config.yaml
n_experts: 64
experts_per_token: 4
activation: "swiglu"
moe_layers: [1, 2, 3, 4, 5, 6, 7, 8, 9, 10, 11, 12, 13, 14, 15, 16]
router_score: "sigmoid"
balance_loss: 0.00439
norm_eps: 1e-05
lr: 0.0022
beta1: 0.95
batch_tokens: 32768
train_tokens: 263900000
Below are experts of layer 10 (counted from 0) of a mixture-of-experts language model. Rows are named router (the router's row for the expert) and show model dimensions 0-79. Each number is 128 + 32 x the weight over its row's rms, rounded and kept within 0 to 255.
After each expert's rows: "comes after" lists some tokens at least twice as common just before its tokens as in all text. This comes from a sample of Wikipedia text that the model never trained on. Tokens count by the router's weight.

# expert 8
router [ 95  95 179 123 144 137 145 142 134 120 131  87 141 103 154 113 160 152 122  99 150 176 178 188 133  82 164 153  57 153 173 131 190 158 140 195 140 117 158 190  44  90 122 116 127 159 113 216 114  80 151 118  97 119 162 159 123 145 117 145 110 154 166 132  95 132 150 105 128 168 156 127 103 157 110 161 164 137 117 185]
comes after: ".", ",", " to", " and", " the", " was"

# expert 7
router [102  99 138 143 116 180 104 119 125 158 157 110 134 103 165 108 108 156 169 119 112 139 174 124 122 138 115 135 148  84 111  81 163 155 123 157 159 109 106 200  90 203 108  73  59 125 127 102  46 101 157 166 126 144 133 127 156 168 109 107 170 140 102 171 142 152 136 141 124 166 106 171 121 190 172 216 126 125 130 196]
comes after: " H", ".", " h", "h", " Th", " that"

# expert 12
router [197 127 152 130 204 143 116 143 139 134 188 125  96 143 160 118 128  94 168  65 160  96 153 192 116 155  97 131 107 122 149 123 150  80 130 177 214 144 126 166  85 125 179  99  68 125  89 180  75  98 195  92  94 137 181  91 126 131  83 141 166 100 122 159 119 137 187 147 147  92 143 139 145 138 173 132 148  87 106 171]
comes after: "|", "\n", ".", "-", "0", "%"

# expert 19
router [110 142 148 168 141 138 103 144 122 165  93 103 115 156 150 181 112 132  86 156 148 112 174 134 172 110 108  99 124 159 136  85 172 118 153 145 115 114 132 141 174 129 156  89 139 147 115 116 127  96 125 168 105 110 150 150 144 116  54 118 129 145 144  98  90 126 119 153 117  90  74 149  82 183 153 137 132 201 193 161]
comes after: " |", ".", ")", "==", " |  |", "\n\n"

# expert 43
router [142  75 147 117 130 128 114 117  81 155 155 144 143 130 198 125 169 146  95 147 226 149 195 122 131 141 122 164 109 118 198  82 182 168 172 148 124 105 109 172  98  74 126  59 139 107  72 158  94  64 138 162  82  56 160 114  80 176 132 142 193 146 143 101  97 103 147 119 134 118  83 115 140 157  88 148 145  93 177 128]
comes after: " c", " C", " V", " E", " F", " | "

# expert 38
router [ 89  90  99 131  97 215 202 147 117 162 157 119 125 140 180  87 158 117 114 136 164 134 157 137 141 146  91 160 101 130 105 108 171 161 146 170 137 130 142 123  52 169 203 129 190 134  70 137  99  88 146 106 105  75 140 124 117 135 102 161 176 129 110 124 127 140 141 163 138 141 126 140 137 167 110 178 138  91 164 195]
comes after: " | ", " F", " f", " H", ",", " in"

# expert 30
router [150 121 175 154 152 175 159  89 139 164 156 142 116 148 182 112 152 128 134 132 103 135 140 114 142 130 168 170  84 162 133 113 140 125 155 135 141 105 126 146  95 165 134  94  44 141 127 159  91 107 125 161 145  94 168  87 129  88  48 165 143  85 143 124  95 162 135 182 118 148  67 148 169 148 130 147 115 125  78 137]
comes after: " S", " s", " The", " the", "1", "S"

# expert 50
router [153 129 188 204 145 137  68 143 126 182 144 147 126 164 158 143 168  97 150 110 145 142 195 119 144 154 112 130  38 112 163  96 135 123 109 116 137 123 149 188 125 166  95  73 139 162  96 122  97 129 116 169 127 124 168 110 113 109 101 157 144 156 162 173  78 110 131 175 146 153  94 103 146 144 104 191 114 139 184 193]
comes after: "1", " in ", ", ", " (", " ", "6"

# expert 31
router [106 103 143 139 129 176 171 147 103 132 111 130 106 129 164 121 119  97 100 108 147 100 132 143 203 134  97 151 132 100 170  95 169 134 144 131 145 132 166 184  73 161 128  85  81  81 114 113  62 113 164 120 113 124 204 114 110  97  95 158 153 133 136 156 104 112 177 153 108 112 151 124  69 128 119 147 136  78 122 177]
comes after: " T", " t", "T", " | ", "t", " |"

# expert 2
router [173 115 171  92 151 202 139 132  96 146 150 151 127 127 162 148 167 106 140  85 169 163 122 139 129 104  94 149 105 100 186 124 181 131 121 170 146 123  84 155 112 129 173 124 150 154  63 155  99 111 166 165 139 140 138 125 144 117 122 160 127 139 150 124  83 156 117 196  65 106 107 112 137 150 116 172 111 147 129 199]
comes after: "\n", "\n\n", " in", "|", " of", ","

# expert 24
router [117 142 129 139 132 121 121 135 132 136 190 120 143 126 143 104 151 145 127 166 178  85 168 143 162 125 112 148  88  86 145 160 174 127 222 150  93 106 136 156 138  91 141 106  95 157 105 146 125  96 106 148 142 153 178 153  74  74 113 156 145 134 149 130  89 161 118 191  98 140 142 120 121 134 132 163 156 171 136 152]
comes after: "\n", " |", "2", "| ", ")", "1"

# expert 6
router [169 101 161 151 155 177 158 150 134 181 174  70  83 144 171 131 130 206 103  85 141 114 199 106 136 142 149 112 140 103 132 154 158 164 143 186  97  82 128 126  39 131 153 108  99 118  79 162 122 105 142 162 122  78 183 139 135 124 107 227 147 154 190 158 101 140 147 144 168 110  67 119 140 187 115 179 135 111 120 217]
comes after: "2", " ", " | ", "| ", "1", " e"

# expert 5
router [159 116 154 157 140 218 128 131  97 152 114  59  98 168 173 140 144 110  93 115 136 115 183 146 169  68 155  99  95 112 121 166 137 132 142 136 136  95 137 151 129 150 121 114 127 166  90  69 100 112 124 169 112  99 102  99  88 119 116  96 136 140 164 159 136 199 153 180 105 124 110 112 160 158 151 128 115 100 147 151]
comes after: " P", " p", "p", "P", ", ", " | P"

# expert 49
router [158 148 144 134 125 134 147  88 125 214 175  63  91  97 142 115 157 128  89 109 110 161 171 168 198  84 135  97  96 118 184 148 168 157 136 161 176  78 168 109  75 127 128  81 191 144  71 117 116 169 165 180 128  77 183 103 111 175 122 128 180  99 107 144 140 134 150 128 129 102 152 169 107 110 163 138 144 155  95 148]
comes after: "–", " | ", " ", "-", "; ", ", "

# expert 15
router [123 126 147 137 184 163 104  77 144 105 121 112 132 150 155 147 196 121 117 144 155 136 134 125 149 112 110 155  68 133 148  98 168 193 103 146 170 171 157 185  58 101 147  50 104 179 121 136  76  85 162 170 162 135 147 111  97 135  69 161 163 115 137 151  79 184 155 146 122 124 107 109 121 199 137 119 132 126 135 175]
comes after: "\n", ".", "| ", ").", " medal", " | —"

# expert 40
router [117 109 185 111 127 189 126 121 123 152 180 102 100 131 180 126 127 121  99 128 157 120 155 151 128 102 151 131 121 136 134 119 157 147 157 161 119  88 104 150  85 140 130  72 130 150  99 157 155 144 113 161 158  58 133  84 170 157  94 137 154  95 166 154  91 153 132 161 183 159 140 151 108 155 102 169 151 125 158 131]
comes after: " | ", " ", " (", "| ", ", ", ": "

# expert 34
router [190 150 160 131 156 164 156 116 124 144 148 122 117 141 202 105 142 113 185  99 110 128 172 163 172 138 156 169 101 117 117  89 188 162 178 151 148 129 137 149  58 133 148 102  90 168 102 134  46  98 152 172 118 168 171 173 110 188  85 174 133 141 167 142  97 140 187 138 122 106 101 129 156 130 147 162 120 143 126 191]
comes after: "\n\n", ".", "\n", "==", ";", "|"

# expert 59
router [139 120 181 130 103 184 140 100 113 134 179 156 111 135 195 171 182 148 139 115 142 175 139 142 134  61  93 139 108 124 167  99 223 189 118 184 143 108 118 198 159 129 187  82 150 102  69 141  96 130 124 130 112 141 134 124  96 157 133 127 130 160 164 110  91 147 133 149 102  74 147 136  97 165 116 175 181 142 106 199]
comes after: " |", ",", " of", " K", ":", "-"

# expert 46
router [101 135 134 121 126 148 126  33 103 144  88  89 114 111 161 122 195 122 151  95 175 177 150 122 170 119 141  86  83 143 153 109 190 116 183 153 146  94 106 140 127  96 138 123 145 134 123 121  96  43 112  97 127 120 166  98  73 100 124 168 163 110  87 150  95 125 175 162 148 108 131 119 124 159 147 141 162 164 117 135]
comes after: "2", "1", "9", "95", "93", "94"